Experts of a small language model: a softmax router.
Below are experts of layer 2 (counted from 0) of a mixture-of-experts language model. Rows are named router (the router's row for the expert) and show model dimensions 0-127. Each number is 128 + 32 x the weight over its row's rms, rounded and kept within 0 to 255.
Before each expert's rows: a language model's description of what the expert responds to. This comes from a sample of Wikipedia text that the model never trained on.

# expert 37
It responds to: Word stems before suffixes
router [108 126 116  69 147 118  87 123 162 140 186 130  87 154 154 150  82 110 114  98  79 104 132 154 112 156 185 101 175 129 174 150 126 154  84 171 118  83 155 116 191  82 125  82 105 156 119 148 182  69 126 176 148 143 131 107 131 133 141 158 161 125 172 142  94 139  96 155 153 115  80  98  89 155 167 122 144 161 102  97  90 111  93 102 141  99 148 120 196 108 153 149 175 160 103  97 137 165  47 109 106 131 167  63 186 177 130 113 111 116 123 138 140 148 142  91 120 124  88 111  82 132  99 149  88 136 138 200]

# expert 13
It responds to: Separators in stat lists
router [171 101 101 105 154 126 134 117 131  70 168  97 112 119 169  94 156 102  89 124  95 146 126 103 132 172 111 189 129  99 167 152 141 125  88 132 101 108  78 128 152 167 140 116 117 204 115 141 183  99 173 153 147 130 185 107 131 102 104  78 114  96 183 126 140  90 166 157 211 130 166 178  85  92 165 141 176 128 148  53  91 109 150  97 151 144 129 165 232 118  69 127 128  91 114  70 116 196 123 119 142 140 118  78 163 139 143 103 140 121 157  89 119 129 153 105 117 128 107 126  78  88 119 151  87 122 158 111]

# expert 17
It responds to: Number continuations, date punctuation
router [104 110 151 158 103 101 102  83 141 202 139 154 136 145 109  91 188 154 141 230 139 107 168 143 145 103  86 126 156 177 108 119 152 143 148  68 162 122 140  97 115 119 130 125 144 153 111 127 113 161 117 128 143 135 109 139  99 173 112 168  57 134  98 166 105  99  90 148 152 160 143  84  90 183 205 177  66 105 111 201  80  81 159  95 115 106 115  69  95  99 119 158 160 180 147 162 111 132 174 125 190 136 118 124 123 129 132 140  97 118  92 109  81 137  97 154 171  94 140 141 225 148 162 144 110 144 149 132]

# expert 26
It responds to: Space-final connectors
router [ 77  84 173  91 151 156 138 126  96 138 129 125 116 130 129 114 120  87 150 117 114 168 155 156 126 122 130 179 122 101  86  78 136 172 169 116 171 114 169 125 118 186 149 134 196  79 138 183  57 169 125  86 133  79 127 126  96 155 136 131 162 139 141 128  80 110 109 194 149 123  75 100  59  98 118  99  75 120 134 118 143 141 104 104 192  95 123  75 165 113 120 106  89 175 141 136  54 153 129 173 127 127 114 145  69 151  76 162 130 142 148 106 120 106 185 125 118  70  93 128 129 166  78 111 115 164  94 138]

# expert 33
It responds to: Section heading markers
router [137 145 103 109 176  89 153 182 135  38 187  97 107 147 200 109 145 124 118  79 119 115 117  91 139 137  99 151  98  96 122 102 166 107 127 108 147 165 103  99 154 132 136  82 119 138 116 131  74 109 162 129 110 141 129  69 135  99 144 138 200 120 153 155 105 133  74 129 124  99 206 114  77 118 150 130 116 123 114 108 138 127 159 102 115  87 105 170 171 107 137 145  81 148 128 107 110 110  97 149 137  63 163 134 167 133 118 132  80 168 112 111 165 126 121 105  28 159 106 192 123 169 154 122 154 143  81 219]

# expert 0
It responds to: Head words after "the"
router [142 175 145 116 115 136 190  94 114 110  83 155 135 159  88 179  88 174  65 106 156  41  72 117 138 122 126 104 142  74 157 163 141  80 101 130  76 127 111 124 146 206 128 165 172 169 181 121 101 109 106 112 106 152 136 143 172 111 179 115 168 123 134 122 156 146 135  68 126 140 107 155 118  75 123 119 170 133 122 135 105 176 100  88  95 102  91 101 120  60 160 109 129  80 137 166 177  91 147 127  94 140 110 128 104 134  90 135 121 119 175 131 191  79  81 168 111 131 144 139 151 146  88  82  83 144 120 162]

# expert 25
It responds to: Table cell delimiters
router [105  58 103 104 119  93 112 142 150 112 143 149 113 154 112 192  70 126 129  94 156 149 143 106 149 173 161 152 154 100 180  97 149 116 159 188 149 115 162 119  83 112 151 108 127 149 143 136 143 101 131 104 136 126 113 122 143 140  90  65 115  86 139 146 114 125 109 129  83 114  88 108 168  39  80 151 139  91 124 119 208 162  87 112 124 111 130 160 142 109 141 169 105 106 120  83 134 152  91 153 130  82 143  76 181 115 128 166 109 105 152 105 198 118 175 117 131 161 148 167  74 119 111 167 153 121  84 108]

# expert 38
It responds to: Digit groups, surname pieces
router [146  96  78  97 139 117 126  84 161  94 173 168 123 146 166  92 148 151 143 150  92 167 103  95  61 156 136 144 153 115  96 133 101 140 112  94 138  77 128  90 101 136  70 129 112 149 104 138 146  60 117 171 115 156 117 144 128 107 160 116 139 128 153 111 134  99 155 133 151 116 141 130  99 103 158 136 152 123 105 119 102 115 113 134  76 116 147 185 203 103 118 106 169 143 130 121 147 170  91 115 152  86 148 132 140 168 135 104 153 110 139 111 154 127 130  78 172 136 176 121  92 104 166 138 134 129 162 175]

# expert 1
It responds to: Table numbers, mid-prose fragments
router [101 120 139 144 148  93 106 146 114 109 162 146  99 149 197 171 123  96 122  93 132 106 142 101  90  98 117 174 112  98 100 122 124 130 145 184 108 130  75 168  56  88  83  70  79 129 162 132 108  36 150 157 171 148 124 154 114 109 133 179 115 125 152 115 186 173  99 153 138 114 107 116 134 146 183 150 105 147  47  69 115 124 132  58  94 162 126 128 145 153 159 125 137 135 132  43 137 165 123 108 111 127 178 137 120 186 140  89  81 109  93 105 136 104 140 101 165 123 144 143  81  82 143 126 120 168 102 129]

# expert 32
It responds to: Number continuations
router [140 112 127  67 143 168 136 175 161 108 138 185 123 148 136 151 176 160 121 190 132 167 143 107  83 140 142 158 100  95 108  81  48 129 148 131 131 136 100 106 112 101 114  98  86 100 133 100 102 117  98  89  78 130 105 198 103 160  69  70 125 122 157 123 113 122 160 132 128 138  99 127 158 156 152 138 102 143  80 105  84 113  78 146  83 132 122 134 149 130  87 126 160 131 128 162 156 107 114 166  87  94 131  53  95 122 113  57 151 125 158  91 128 128 111  80 128 154 140 119 121 100 142 142 143 133 151 165]

# expert 10
It responds to: Numbers and separators
router [112 145 167 113 128 105 130 149 153  94 178 140 137 131 154 112 146 126 147 167 107 130 129 104 111 103 116 140 147 180  86 128 123 175 110 128 149 116 135 140 148 107  80 156 139 127 180 123  95 162 114 134 124 118 145  71 131 140 131 186 107 150  85 170 144 117 104 140 172 135  92  87 128 185 153 127 129 135 152 153  96 142 127 200 130 118  89 120  51 106 143 141 132 132 123 157  99  82 155 118 193 134  66 149  82  82 150 172  93 114 100 155 110 162 112  94 137 131 141 156 163 104 149 136 127 136 115  99]

# expert 31
It responds to: Table cells and See also
router [116 154  89 162 135 180  94 155 148 152 154  79 105 136 186 168 152 151 147 145  88 122 156 113 135 145 158 127 173 118  87 131 171 134 162 111 114 163 128 101  65 144 149  70 104 116 146 128 157  71 115 157 158 124 173 202 125 113 117 121  89 105 128 110 180 159 135  93 129 140 131 161 157 111 141 128 156 144 151  75  89  87  83 143 114  96 116 149 169 112 120 163 146 121 127  77 125  97 115 145 111  94 131 146 138 119 196 167 139 122 119 130 169 172 115 116 144 110 133 104  99 121 153 179 134 147 160 164]

# expert 21
It responds to: Closing quotes and apostrophes
router [129 133 151  86 115  79 100 121 137  90 123 107 111 136 149 129 128  97 135 169  86 142 145  91  80 161  86 122 132 104 158 110 119 111 111 160  71  90 101 153 127  96 105 100 115 110  97 134 149 102 102 119 198 138 156  70 178 121 118 201  70 146 107 116 170 145  88 147 164 118 170  87  80 212 203 129 104 176 130 173 107 105 153 138 166 134 119 121 158 146 161 108 112 104  97 149 171 121 182 102 128 137 183 124 122 125 127 136 149 124 117 186  71  95 142 102 168 179 138 103 194  97 150 102 172 104 119 184]

# expert 14
It responds to: Mixed mid-sentence words
router [165 110  93 122  89 160 133 156 148  87 170 102 116 128 219 132 192 121 135 164 111 149 143 109 132 163 141 157 114 120 102 164 100 147 174 161 136 113 145 140  93 142  39 121 124 160 120 122 157 117 204 147 126 170 165 122 120  93 147 179  99 124 142 156 114  95 187 107 206 144 159 154 130 129 118 100  71 138 115  86 135  83  98  73 114 124  87 115 154 111  90 171 123 151 126 156  76 153 169 145 116 105 175  92  98 171 111 128 151 155 130 116 111 116 155  93 140 131 127 150  74 112 200 129 115 123 151 189]

# expert 30
It responds to: Family and life nouns
router [172 175 144 138 149 139 127  59 120 198  99 182 144 187 115 145 127 165 172 144 157 129 128 144 134  93 100 103 117 108 148 177 167  88 184 107  69 155 155 137  95 193 162 129 123 163 144 149 140 129  74  95 141 186 123 171 151  43 106  94 100 110 153 147 142 154 154  71 177 168  86 124 193  68 102 131 147  94  91  96 128 126 104 170  75 115 135 151 144  98  77 133 132 101 121 144 147 138 111 152  60 138 133 132 170 172 108  92 173 110 165  91 127  75 159 183 206 112 192  90  81  91 161  91 123 131 118 108]

# expert 5
It responds to: Word-internal suffix pieces
router [116 129 147 127 165 140 156  79 134  68 138  84 101 171  96 118 127 140 160 100 163 125 141 130 113 154 182  95 123 147 184 105 140 152  88 149 107 179 144 105 153  95 106  93  87 119  72 153 120  74 106 161 107  89 169 139 170 131 113  73 214 131 181 113 145 169 171 106 134 119 129 159 179 113 149 121 211 173 190 116 172 128 117 125 132  71 153 118 151  91 109 111 114 134 103  10 161 156 128 146  65 114  99  69 162 119 199 148  83  83 145  94 177 143 162 111 148 150 115 107 100 130 139 160 170 119 153 171]

# expert 16
It responds to: Leading digits, odd bytes
router [144  91 107 115 111 137  72  93 166 114 192 174 126 157 159 159 180 133 125 102  72 161 157 130 107 121 138  91 117  84 139 140 144 126  79 123  85 112 135 160 124 133 128 119  78  97 108 108  85  91 117 104 168 172 155 106 159 123 125 188 100  61 149 115 181  88 108 101 163 106 137 139 139  94 144 156  67 136 206 103 161 130 104 120 112 143 108 178 195 120  64 119 140 132 126 123 127 212 157 133 120 117 212 105 113 169 128 150 121 159  99 160 197 143 139  98  92 127 146 122 103 104 154 139 142  92 131 202]

# expert 11
It responds to: Numbers and name pieces
router [155 119 117 124 144 163 107  96 112 106 156 140 111 151 217  55 179  93 131 147  72 151 150 106  89 117 111 125 199 107 206 137 144 148 151  65 153 220  98 173 139 148 122  86 101  97 106 134 165  96 160 158 157 131 177 134 147 141 151 106 197  92 146 128 123  84 153 143 164 123 140 134 113 219 162 152 137 155 131 104 145  93 138  88 155 118 146 179 125 147 118 117 138 133 108 124 114 144 111 130 112 104 211 163 162 167 137 100 151 131 121 170 123 140 143 106 118 139 143 102  97  82 147 133 107 140  79 168]

# expert 23
It responds to: Coordinating conjunctions
router [130  48 102  98 155 186 145  93 105  62 149 100 131 149  97  90 127 137 138 161  93 155 139 152 104 158 105 178 140 119  93 126  85 100 130 118  99 178 120 168 132 149 137  93 109 135 105 195  96  87 170 169 140  98 162  99 145 202 142 137  83 160 162 129 100 137 144 178 174  82 193 150 121  99 161 161  99 111 149 147 175 167 114 150 122 108 112 139  95 169 212 144 112 139 147 127  82 129  87 115 101 124 204  53 103 114 153 150 103 135 149 184 201 164 184  89  97 135 154 112  88 139 150 159 114  90 103 174]

# expert 29
It responds to: Numeric stats and ordinals
router [108 140  99 122 112 103  99  96 116 164 167 145 118 130 154 136 195 145 158 227 107 105 129 117 139  89 107 111 142 194  80 118 128 160 125  86 175 161 126 107  88 108  86 152 103 110 122 140 115 111 148 134 137 104 129 147  95 150  95 233  33 152 105 190 115 104  84 123 143 160 122 102 100 179 172 141 118 117 133 130  85 107 135 107 112  92 105 111  98 127 129 158 152 178 125 135 127 132 137 140 164 133 110 135 122 173 129 133 132 118  98 122  63 163 140 152 148 136 128 150 204 176 140 143  76 132 161 142]

# expert 15
It responds to: Quantifiers and determiners
router [146 127  69 157 177 163 186 180 114 112  63  88 174 121  90 110  94 105 144 108 155 127  93 155 165 129 127 123 122 140 126 127 130 147 103  75 131 170 118 122  90 134 165 149  94 142 135  96 157  83 160 147  84  80  86 160  81 127 121  51 136 173 140  68 112 123 141 108 135 167 119 164  95  92 112 132 163  99 156 143 152 170 106 145 134 132 153 164  66 143 107 108 131  89 109 137 121 138  76 104 113 163 153 182 144 141 155 161 131 126 118 135 116 129  96 159 187 144  92 130  99 187 109  88 146 124 134  63]

# expert 36
It responds to: Small numbers and modals
router [157 161  82 118 175 149 105 175 147 119 163  77 100 129 186  84 163  95 108 160 107 115 151  95  64 123 119 177 186  84 148 105 121 126 130  49 123  98  97 131  94  91 100  88  88 174 110 126 132 131 128 130 111 122 152 130  98 125 132 150 145  96 104 125 160 147 104  98 195 140 174 135 107 208 168 149  79 150 211 102 131 118 122 163 167 118 101 116 149 129 147 120 162 117 120  89  94 129 159  97  99 108 128 101 125 169 122 133  91 134  95 184 166 138 145  93 144 118 134  99  76 135 211 137 118 103 119 191]

# expert 24
It responds to: Possessives
router [135 144 131  78 151 128 137 156 121 132 169  26 143 117 167 144 121 100 142 149 167 192  90 153 128  92 102 163 105 177 133 133 153 179 165 138 127 122 124 153 156  87  89  80 109  63  58 157 144  94 168 104 182 126  83 139 111 107 148 132 244 159  92 158  93 122 155 115 105 128 177 150 101 112 105 154 164 138 155 168 180 162 100 132 178 147 143 174 146 136  71 138  94 136 142 147 171 153  96  95 108 140 117 118 115 115 148 132 143 174 107 192 113 100 183  69  76 118 108 161 117 177 123 121 143 135 166 134]